config.yaml
d_model: 96
n_experts: 16
init_std_router: 0.0165
norm: "rmsnorm"
tie_embeddings: "early"
grad_clip: 0.5
dataset: "wikipedia_en"
Below are experts of layer 2 (counted from 0) of a mixture-of-experts language model. Rows are named gate (a neuron's input weights, with its number), up (a neuron's input weights, with its number) and show model dimensions 0-95. Each number is 500 + 50 x the weight over its row's rms, rounded and kept within 0 to 999. Numbers have three digits each.
Before each expert's rows: "gets" lists some tokens that make up at least twice as much of what it gets as of all text. This comes from a sample of Wikipedia text that the model never trained on. Tokens count by the router's weight.

# expert 1
gets: " ", ".", "\n", ".\n\n", " and", " |\n"
gate1:492475365501496493510457525474491463523480498457490460474506506482582563602560525467541399524420479456467462475397479484453455442532502521451570481540432501545471409541429568425512447417546425520498512449457498547472559465520491510521490477466544517597350555538582528610471532555495482472
up1:573475459512570499550489513567512530470447434432369531491564571507504446430466460581483435451485589538476432569455512457547458459512568546498431553540516573508532476533506444465508521497444488487480433408497456519494461516550534442505501501430386442473424394550574399568565485504521461512
gate2:480513505524556567449482532465462494467421439429510397408535528477544440531458524512539525477517507490444498478449478501536577551388538408509468439560520549562547526405441357472488397436427491483498424510538471580574555536519504372555490514588493520537487516493494481549472547519519548491
up2:401425514502423467511469479434452580525512419593476510424549484489535423462480525452470509597461459432597482550551359429500506475533590571484486540572556506490595547465482471531479490540437459436492406452502557501578490443502519487545522493511581543441451501447476529489471454474525426500
gate3:448408451526465478501469561451410486535537574475495436499487513415527441537427523522526602501561528478484470509524528564534406567513537437551461450575458458577492575514467454400451502515510439468471461453403467507371466479559538490451480513576496568504464634570471505494477571465475515481
up3:613489590522521579513488514477607513467495522523513469559566462586459528465550525589477463412486551527470504527469611516439530614532548508480576579497481502453492506451418550470447475504576499452579550483593540482524482490571494479599477452481433501500481532431523470518357527512496553504
gate4:469560556388522504473440431422564552511523484601539458430565402426494564505499457484497469531405374483491539512480502517438494483461499575488447464438482403469507537545468563459562528463576452505547533431563477563578617454481487551524565569419482497449496498559492494527462481465518479478
up4:447554497560470458525464419476606452600519538513450437492521552403549576539530510506428553404469456460525438477587481599478518506459606496544588412484528520486524445450552485443473517459612449495459438526527584544547522493397483532476529600514534487503533560466490476482559462526501489476

# expert 6
gets: " the", " and", " a", "|", " The", " an"
gate1:452543462543427539504510546559565488560562467347473469440512485472593463640544509576419456414450503500490474509489563457514452523559522465450561433521428497468426534555440577443461447501539499438505516481491466455502514446394438445574434458508470480513446469472496491490588485535513447467
up1:512484484551504487508507488424418547409486505443513524434513523530574480460523451524481458439531563442474566492491513476535504463448449533473470516506552639602581534484439491556464454478544476514490415524586579540559521463417503364515453416493501486446549386538519449478622510530448474465
gate2:383562476522499531534395494483455512493444540468511453415378522541591579545465474449459524457533469490571524476413430517421447449513505410497476494503383534590410530466497454463520554516458479507511520533513386531421524515472588525558558512448514442463490518548555493466595482500512511473
up2:549495566429523501457497489466505574545530497561509518536498510478509528374470452561577493553518442461532608471550571451485558541502511471486409468545425527538499509550503491450479421442504462460497413506468544502555532420531474518548479462419485645533393586485554490394486484499486467621
gate3:553505452587453542572496554444460435508459499444484483486574437551567506529494416520543528519440553445555532513477500483570527457572439474564539479535497525467536510629397531513508468579552499578540532425479432490529486474496525491585416616543492518551539409491563469482614453471572488543
up3:488503415511532467450466454392527468474532464489491428501530522528459542464555456531447484483512506457476493550503554463485469537482453458477575517571495510465538552452551501527450583618480512488540564528484480468390493415603472579557457529620434628566448485543451502412452510403469556454
gate4:501559511491549580496449428506558566472458541489583541450441467492459476645484459535603454413400449533589621441530493513508512435464446443567537466552527523572427539474483477480472469503544449490435578503523468503510577486493463551410576522410455455484532447433512479514475516487528475471
up4:556486441569573491426564453427574527487448517487463517511545551426456496496400528439488478581494491526533455556505541494452520410477557573536483575514549558484615497456377537521534551538513458507495522505317530505541540507481542550454504544381498533508540449545519455557546470498497503545

# expert 0
gets: "i", "o", "a", "an", "in", "us"
gate1:543494569484401548556575565543482500541522515481475450459492498455403581645551450530466490561463469488520532587520514399505529547550501500466566491429472513480523519529513567503514489493518450484524479491481375447469515559410477567510428395483464477369547473514508496562593496475534503411
up1:476494417418494485414533468587528479482491527392444540412488447479480477525403437482560463454560516510441542474546528447552510437554535569543426507499506506504411516464490488496587493464542588485537458486514586497479497509507472486515574431369554411497618450469544415433528500552522487445
gate2:515522525530519538538526508398415472518437570465551499499475495598488568582495508511562427538507479522568533465525495467412447479408454478461543589469421515478456589441560466510416498450548551482432420554509450507520380569503490476622573454466460506464501474524499465578528442473413538523
up2:461498499513565542421420484506474500548442536467501541491468569448497554509505489488531538495553497518571482583498509427503553483461412577523510549479373459510455471549535480442427457544536475436346523497520518468453383511472605478568468499555459506487486570489478475456495461533523347597
gate3:585470520514478405517569554463540407474531525534563527554462521548495437539489413429455574529572465492420452507509435532474465523390448573601534434591439485533441438590428531514541468518554460433501465480559486571497551516554541523581419444513535539525501502479435496506496399467518493493
up3:478488518526492551463581487480507545455478519540570502473529476474497525560506509574372436472535467446484489531536542489429551463546502563447468512440389504460502612525640588418506451550498533467563492417486496587453507532514434468416491560573425489455400570524507470456545556520516559541
gate4:501535561472542481544521455451494562497523481475609504513487485426475470441485488517524531564389464526515584548556550486525544519494443487592554451528504441539497572558387485519428593521495442536523561467523476571617559506459546601469490530513449524486445619452431472579487547415567507484
up4:547468504542503488494370511435515504535506449458548477484527534407500485482423481550505438535450401494493534473484454422488540455398579503503542464412517469586428418420526533445569524545514403544563436390507496490545582495481452464490541521485486493609451475482537441534558554463570522571

# expert 2
gets: "s", "0", "m", "b", "g", "d"
gate1:489543519600455387481514591383492470584496455501510410524521462503542468522558547577448407543397490465463590508493452520437406577555516530483531461464457520501472514498478524460499452512442606474506488561523460399560513491557522511533488462430571495442429504547503489584566553539504477554
up1:466439576457586463495505476450557565491508458451445433464486503479468440411492488581495456390519535456489541418493457389528473593459490501479583524426523560514455553458536474521555507448509496477559499507560552473454541488390447417536434465431579543498510392595547490440540456542520466500
gate2:472536483558500511490522426429487480443584560596569518393455470500551564568504452516560474527528491469447534445524444592543521438518552483492431521479498439597551554494553426469441433511535594532459491438644409504433450476510542463532495492497528489579502490531498508467581418514554554551
up2:468563526560511526478515501418458593412505606533571542451495572532455507589468451527498507497571494459572529488475470444498478437609552430489460450606451521419486643473478443407414508540549497544498517541523572489600452550482509529459529485465485510510486518441496555462506489568531437545
gate3:501391411520598451421546473422477488528421509566525436604454539453483507521557425495500588532437556500483454575519489495547515517526507538587484422561475476378454501511406530448605482511538531474523458476494477486434427578532549428531535473533552462517454530535522472520506494443455552417
up3:496466485521483539531486460527590531523553509498476522609442480548529463520528448552462496458575489472462518555616604474467543506533564525485455472483465436426476478579492559529417569527530604538514601404451562542439438476573578495535577486503481514485412603511539558527423491461534531439
gate4:496488486532563603478463438506521562455494504491586551507537498539486393606567533524493580568442422522436571471489463527430473530444539477592523507452598434473539435518458473561399474502455506576479528476529479507549486509506518584527606584438520529502500515461498570563544558486570504401
up4:559433512655437465595489519524518447491490454438514462543482477432520567464518500554532449498493426435469465519497402622441561484458578533592483453414542493529572448520520486449448477509488527500520495388522504460479499538461383526480445467465539494454425421546519406503522500463501556478

# expert 14
gets: ",", " (", "\n", " |\n", " was", " |"
gate1:557389368565435501547463490520526475556488473475545400499454486549497439515509589565455515533480466461527392549428646482488553501455438471470475512493485488397524420503479538477500519547553458513538513521515528454496487480483497426535457438528494472461400509636515519589484587507527496546
up1:546542454489554581506552432547568486493563510491389519390506502519530443568468424472484465494459566513476563510411476478545491451507541555502535614575452564531568496512542448548457551519517458499556471473540525449498483559577516438559399439434574506494487442616522530564575519581515516539
gate2:556461558598445527513578465533496476492430537503476397397539513615552489431494468475555426558533456518534485422458432526408488474415489447486511487492429480555478508429544539453478559567572469572545536529501556489515428410563533396561542516510493532448503470523502482492549527618520471463
up2:429494548494470523548502489432423485489519410559429501422518517555482446494528421488517551498509487444558536454456443453422525467624469503582501510564494465372440561472511545528455477560479498479457675492512579475504502576550461471513420512515535565508481490494545418396516519457505464553
gate3:516555436474511579474524424396532486403517551583505376491570400583463517439487493470436563458476515538464484423489537462504529514451459471512527448536458527466426556504480553441548473490529438531501395477563543469482503491530505416556515522568492452536420591563483502541604452409465491496
up3:503558450502436398489495473509450476491502514443525568578474531556550516523494467436577501447557424466453493570513547501451468522502495575430503551446598495533461505485541415460414501563561606469519542420398485677470489431489491600521513497505473520464486442506491478526447548583504514457
gate4:480491576559481467587543498554504527476569569544461481443583468509539520505401515483511502538412509515493482508452575487462501370415415584531467450506501525458476502517439441510450525489384412515472631506429517457476452451563574451490586476497583522506504538486466426475427500462496499416
up4:544424484539523546613519496497501490450541592488469494474584519486496579520464551636535540549466436518503415415505584486466506418397468606473533488548531533519458471565482519457515366571519444501470519473516531485467566532519550482582528567526542560535416555480468545461469439512430508522

# expert 3
gets: "0", "2", "9", "3", "1", "8"
gate1:560448453596470499529507562402501463576525504502481427433489459538611599560479481543446476502521408580437500502503526460441472559485494465504551441479507485436504510517550581580609424493477494401523470394447494476518556593481469480569497465488506549442584480554496416547467500544540458493
up1:534502537507531501445480531503509562479495439485403500465431579540574500488418529509396617427532469451529533432522485439530428457432457478554511458496624551534464483528486376479425507471509487574562377397518485472556537580513478478519506486431557490510541495570486463521535579484467450526
gate2:524467466585485496521491525515536529477502417453365464451459538484555443595506482488494595565550536569512495512445502458476491607520545502456578488550460555526430516430512501474397537521522428492414549470564444581462469580600426505563524557482481562515597444474513514397480463486505520467
up2:475572551496545499531458494422515545539528505517575571467564476458414558369561474528450433516524460504502531533536515491506504512543510493553421462502502503381484493436515524513529444471488566536485598554478551393410396495438496629500436453444520504551557547527545468380522523485566502504
gate3:646579474574468482458517468482545513532516476460508524493508447448559494564519510416514535479529451474512471493491478496531539631453451545542572460496421463418550490659429506490578574493527479583459411416457531487416515485478506537508497516527476535492511585569504489563458417516485460583
up3:538473493568509529493583526525481484482641495484562547461535370529493489542542576510455508389489503576536449411481540444492508577546536548517566558472466489495492500531550521506561511528417489522493506422443524619473495465529456579517528478498552515360542496442556451553543600477458567515
gate4:536510505438457573538545416452564592604580474562495511481462505485534537595474451455485523583377357465511550529521608488500480487485477533509579449489525505415486503482563560449548444590419481530472481514535517429599506492533487515490539519485509540427569496495462476564456542555465452475
up4:473531505656498487528427514550502445529445565422487464532508545444491556491499508532539562490526451534450452451549454522459488416461497479469525487517557560552491463443468570576415464447550450586505540541562639572520504515454392455545560503455488514483429502471528430403535465520575570526

# expert 15
gets: "er", "or", "ar", "y", "es", "e"
gate1:489501537580456498578517568523504511450553481474457429431496490475594559594531549472547441517322410512561520504536583493449492573623546561536478424520520506404407463515548515444498483492543505490536490494467466466474547406458533437501400462548494504522446475472486507514463453562522478519
up1:457481469415530495424497519587449584482567546481432592486518512530511480425457453553478573488480626502499565473440425471536488451535568498487410449464557615494480488498464416464507529484485536562587493510569490540530504510591520461537533369496521510433518481489606525545566494487443572505
gate2:512586454501514536547483523526469461449451505467514479444428476536580421501501503442476541490633494534582602514425565527482476551428563397507481562470473516549422479464491445508457443502487553507372514462479431621522496509526431391514445550524463448509484486476552423431542464522502576492
up2:527554513528585528549487531500501558552462451548404528447442528407558496435507536487479598613544540460547495519485509489537492539542443536515425458559455558602500464392476499484497448439502555486425505386454521465410497489516567533588410449492529579509448461453485473416556457513567501496
gate3:542507489499505584551439567503454457502471573536482519485545404475513381530465487449554579482451482493530401509530528502514425554463445557504533504468479465522496513490422512429536533582577543547398550480467586483458484431522521446624401575519605536556482476471505526519535597445547539532
up3:516536498543464560399519477503522504479572501554403540502575566511447475481498627556422568493510471512458549557498527561506502527457579607492484483433512528550534556544543458500425545504481510558521483387500592563434545526589513536526470494524488482508457623485524417530408475459560584473
gate4:452606586452538609498408548464489546532495566502637485481463413441393445510538440518515553559467509617500549510466485509534490512522531471543536473579491447453578465512485466609426499494514564545500575478510530526463527412510568532582542498495484509574458566472460447505519565531505518501
up4:484425495547489493488577517460547431498483350537608476549497470529478556489580491557445504514519427520470499434461494457442590416457590528450428399472590523573514430488468492512570482562518472524560545444513519511466575518486450472493503451496506497575494401471480537425509478502455555617

# expert 5
gets: " B", " S", "'s", " c", " C", " b"
gate1:493477536476478531588511514466556478586481396501502435449484601431507474499520549526493444489455485503509514532499475601434479525552559510489653438486455486531567545593438528389501529490460484509442588485571478542478514449578500493495537546480394423452560507490548409493532606478473435491
up1:480525461497496555607510524487572540463501512389504559482472547517491548486510455473546476521412565491473479544543516406519495455628461535502476466451510570524460464492543546394434559410466513532474458488529477528581553528456491518649448440436597516526596439537584488560514557502456519473
gate2:642537469509451599456519501527491423472504526529470457453492479522466500582505534510463502475554482466502452418455613563492540566455578516476437567497512535417351456490491377484471497487578435490439553449502425505466468494544515456493535535502462550488457545568472435481531385562469468483
up2:457508514451493489501374560474539561408529551548414511493504500410449475427474473462525491485603516487585570494498624542534541459481428524510572465550507549423506529513504454481498514498516568363478566495543531489407463534494501569475513521467512560513456580472439510473392543590453437497
gate3:591514401577488594388512476552448471510518409485519508488506442516554339554444466507513534518470397460489479501569533543503477588481500547517540528558505549572499442509421508455541556539463549522433483564487548508557513537443522443560468429498465489548522561517590508525480480421486397495
up3:547506538555463485427508471451599487515476478439604537604510504576495492534500591551442608519449479556469527531506484411488547505603567491430481521495601491440487566439498477504536500498465434391422573469512537563467441439503464462514507482500488427551413522508463546540518473446592566452
gate4:479538507479427519519427487421448587514611502451458452462489501465413503562435539494533481506458476443505546467515594463534444432519376371461392552485520475469476566504450387516514495535487499526577520466500465498422491494491588591428498479495574589474472483495551488480507554481530484412
up4:517418444584529451493388471633393490493454601410570480564449557513471528568525469579554448534523462474499532544486470529502524511554561540484445587584548490520482462510499466543466550563537412556408530466512547485561529551526491513465577522543468564529555451484562457514550488500414483498

# expert 8
gets: "-", " M", " D", " L", "S", " K"
gate1:589481455472537502493479475399565522592564530489452429475533459556605435528559561540476468458389566557535507498577570436491525504462518545416524488537442430462455571529505493451525399518525514513453619478482531475532478561519506488529458536496532509525412461459452459609464594500479421500
up1:566451551542533477529490496519515537395454551430416538425486528520569504536469478544528463451531481503469507474425556457508503397561486478554554546544602477508568449464568458529498529555518475570561432531520509572505469487505446501449401526572533547466486449550664496539564568548548420563
gate2:446510477537506521477421556445496462434526430467497487471454494552564615566418476491419574498478562513480542393472569538420465563504505391503505479466487509516498473438458461545534554457451424448554510436482397600537477479471416460420566553542467526461496437432441492458550504572476532442
up2:503555573607495478511441479511502504517549526592498489434511626464453467426548440471523499505571453487516536561512415479491565439558504641479556474532437541464523555544536501467443457597489510496427536490462590484395482520458562531527450440565461507622539539499511466549454553562476471513
gate3:542574424529501507485534519452548522473549468529474464592554513516515477591524507558583546440467427455504471499417523456456510492407523462546558454575486473527493511633414554489587434495541515531561436460493545473484470552566515386611569516467572475426528574514545454497563503424463515492
up3:536515533559511482424478491474481552560569468501516498486569480550516508510580511427452433409510469487471494491483615458424495400531410577409487468444439520513505596470465567469565510546485563496589509440585527557414472517554517456523481502556469478473586593426446518478539603564545492511
gate4:426493548533451576550464459423581624548502452482546473537491550494481449609540520523514552507429438445492566464506455530550467521502391561587452515455538483471499571533439510466481561431472490514511396459456543478537476556511415473516530565568500455476499469545397516487486611446448433454
up4:529466517557462455538413500388466406571481513513469446405505457411466586437456646442517467461465419479511451413533523519477548509506545536500520510427544509557484493509479491412471490518513480459582512402535531570485505413457561576498462563532477490546568404475460575460535477482473521519

# expert 4
gets: "ed", "ing", "i", "==", " at", "y"
gate1:475443465506482490424564496474569508473539494516440528524462522421582544596549565481414454544474577481506429536510521467402494567559441524447473441522483454451472521560437557469574510500553501409488460485507500463533564492551487529454477510520546608486341501536391485570594495527425497510
up1:418440473435508422519536476454501526390558470420430578508602497484595482493480572508543476446548526534458416431514464425530472500517476472422530516527576483511496564516480473537589531513507571432616486467492463475554476471545487577460530533486570524493438433559596417521573577520492537475
gate2:453447514512521576460529477526458452528468487509553345497424564582520506507508502435501470514557609497476544504520524625516519503501514498501359466462537526400501484439441400434437484455521494543443457499568419554543464532546537516473505530533486498514501529508442538374473469584411499529
up2:415517525482550458530501510560471489500522548454381557441539518429544437424510499502555568516545505519505561481541439587477560464496396563415461455499493528389480482440504540362500427458564495539461590497552422525492499553515542507487489526555456589504538501466461526412474543612544478480
gate3:515516460550538502507533536474458462396437510509509383565451488561524414499507556605476584514572509408548458504557569551551561503441551457494404476479493435521540572480467428461499485503508386453454346567609511536468469431489454481489483470443507447497542484510474483449539483492547477495
up3:648491497548545550462419423529539539534545404430500506536475503566493483497466416511443527443565502442392539447515510511416530504573486589443373530435539520529498490503502517507513532536496480562539547441492514586407543459581445535471480427567529476508457445543489524476461466477566590511
gate4:489546553500507513506514369472472514460542473510531502527537497473550445510508483414541600541536518533490465445534479455471536415519431493525556521491425565443460485486417471484474498455531519446468478514543446439509528446434546619497577488567529503474510533513340643571561531425552587455
up4:567499517608463542561430526557519429498475452427535482442520469521516579414490543484445533463540397406430521444579564506517550423444588485453543498404533548538526598495461490485494436508572493526509476536540507526550423531517432416436492500498462454521409438487579443482478489531590496484

# expert 13
gets: " the", "4", " a", ".", "u", "at"
gate1:435559557518500477515564533487562493527472444505448469487607569471540535565522516510453383523506444492553524535541512455470493574586541573558506379534627518460477516543485569430525491497527469498452518463528516566538492478510559542507363478513493590485483566570484535562567614570456493519
up1:450491479427502442515474501464457633398507530438476547392486518446513466465480466484534519405446465475484469533496486522505452483573465400452528510470439591520511447471518417437499501578489546500543356481433478516542527413462416494487470527487595522564450409482572493468526397511501488508
gate2:488550487490557491433531560443528437448509472595586496366483581496510540612436520465501448503562466500500495508413440552503446550406525455558441572459495492517465515419493477479373470501478525481472470481581524554540507500523541443558621567577452458459478520524463480540544491521437585495
up2:498555555503529424512441605479491564526552439618513459465478526448491484525493537551502523548474568473516541567437526478482474547527478506518537495496499527482432539607553491511569478549525412471498557431645515560486445535500509559478546515553433660517448522477536405477527506588487408460
gate3:456500527472504533471559580475462477525478509549517478502575543458484518531526465521467567535474457572549529473510462486492376484508460558630460541541573465567519549448382550468545576526606499470511466503581503454442546471619540413613464571497584496514451538546523485569453487466443538536
up3:566446518482551525440530470496541484437621499474572524565552529499531505606594507525497454523522566530402552517499490442493506564570497532477553625507394489498498478579541609481529536439507443503505503456496528529463433484524453495539535486484524479464468577431539547607392578562436458494
gate4:474546479427637535524554467543495483437469463524550530466530485480434417546500447507493495491489510481595547413410370424524497535520540529554544556541523487529555510479476503562518496534502516455442494399536516537503547468421479639435527530483492586427539534547467475487493554397507433409
up4:551429496586491524520565466572470515506553471440525461545447520521509596452498570490524366586522514560365580549544512524492502518453478466530520525528490621390510465593513490499485492535506504501602501494511555507472506500564446459493553496517524409531440457586536407534477462578557541458

# expert 12
gets: "1", " in", " to", "2", " of", " by"
gate1:471495436554535559463497552555527558425494505414400503449452498363499559522535527487403502526442491521488496558492510384521478504522549402501470499470549462459516551569465523491476462482495438403514579538522445593552574461493490500494492366583518542547417470463470459514528569489445577529
up1:500508464464572502520343491559472570556588458488326468466559538521460603461474487567467471446519534478566467480509547490523450552486514494533452513519579506499460514515481494468434473484458442484504607551550461533593560460562410514481487446540487541474513469511546410391502523484422495507
gate2:499570415528522543476451508538491530366550535465440455456464511527550496529612544472493557478512554494498456471449461543506531513447616397486502528529518524528465429361474513513432485449562468493434491480494364574506403516445492473527544449512480507437508441563520444418548452540492509575
up2:492454558517599512545444451525465543522488466493530460531450503396482449461468446557482573496488572479491536452440516534407508525488537446538496479561537607495503427402536547458449379581587444469403518502547517506544455499497538484554502460434502528530463537586549458407508514497553411613
gate3:536551483567502492451527473503459522560514507501510525486534502413530425450547517576420595532520485607474483533538536559522454664531490537550485502452463525514506535505408507504555592496515570498488483498506537505541532555544508378679503484468491506588516577550475458486563570457531522553
up3:494371486538448525488515462478465487492495514451644585508606457510519482527478435533427449436526586512521554496487511483413476520479535539457492453517447478464543505517490524348455482449490506509520498462484525585490456558579454449566542499452464469517499594425453437559372478552520579499
gate4:443468494491534584538435481474468619532531461554580518526510482497514534523509576597426424512411481527492480513457531444489533601440546518528549587557468552563499472487484505626526512457510388609511537493532496459505478439495464525504551469513555519413476439556557511478569392469454421539
up4:450432477567474406479413481536472509591524442398570493516554504496579586468383519480490515558473464510565543484610534606492522469464461577505500467536476552611467439491576446502546537457509456516453436479389494556454595548513560475462511501481482520496485402497559492483466519499495537550

# expert 11
gets: " |", " of", ":", "ing", ";", " to"
gate1:578504475529404432519567509540494449497518492492429442466562477562480581577499527535414420566474541466493499572572471431440443567533548545496531443468481523474467574657522477449498494547513499501509486510482439589434562502527434512569445504477506491387401508596482491483511557557442471484
up1:495450458478617532527552485563490594396524457452452667492465598544447500525423521443519491426475527538455422526540484497572523491469454550536431545497533493484471444455491379543441498438491540480567431482489485544554433488577434445506486464482468472535528399472557495474515447549506475467
gate2:526560513502501511463508555521517446505523541373472455459417528487506541438506436653502572493483567584492518547468521528416495543457485489510488501501469617583472531516530495380502458436590590567462514484530432476566508529584449529528524452396444533465487447552511464535519398507508523536
up2:426485561530475579503405538443496578523447546583445515403645572557440493506544427559591559528542523467536597539440459526452467500558541490472527431519499497500480545554537523438484417514519491404446447469583494578490507498507430515476460547436489498491454532532470506397462549524479514546
gate3:456514526465492507543464609489501470527471511549540453490487501475470442581502554577462442479487529565501392541540375483495425588498476486574518459508454427523482598621479471504650451450536416506532463454566451489489469566510506462588499462454599421482521497502513446540512529503434538521
up3:570486506536427467563464499497467468490574615531575493522547512475498427498512547512421391470449466558496494482510525581476601558505471517416479601403522472531508516469458541517489526460495582548510513500452491615433445482561531521528509520512498374516465545484569569595527428565500566571
gate4:495533439535564544511432486470576486471467490516542509481509453474501570529480424501522621573421483541528505559446488495479559434493509479534489551557443449591531557569522454472376483546526502527447533423426362460562574502547479596555466407448552517492497536417469469514532597494471528470
up4:528475560484559456577469515491500410498474484464589452571462507485428592492464542540545528521524526555501508412477445556537547445386592579513526441555588429511513473491515451520523490539481488497468555523609567532495532536447503489469479574476538511364538462421561475562511471580442544594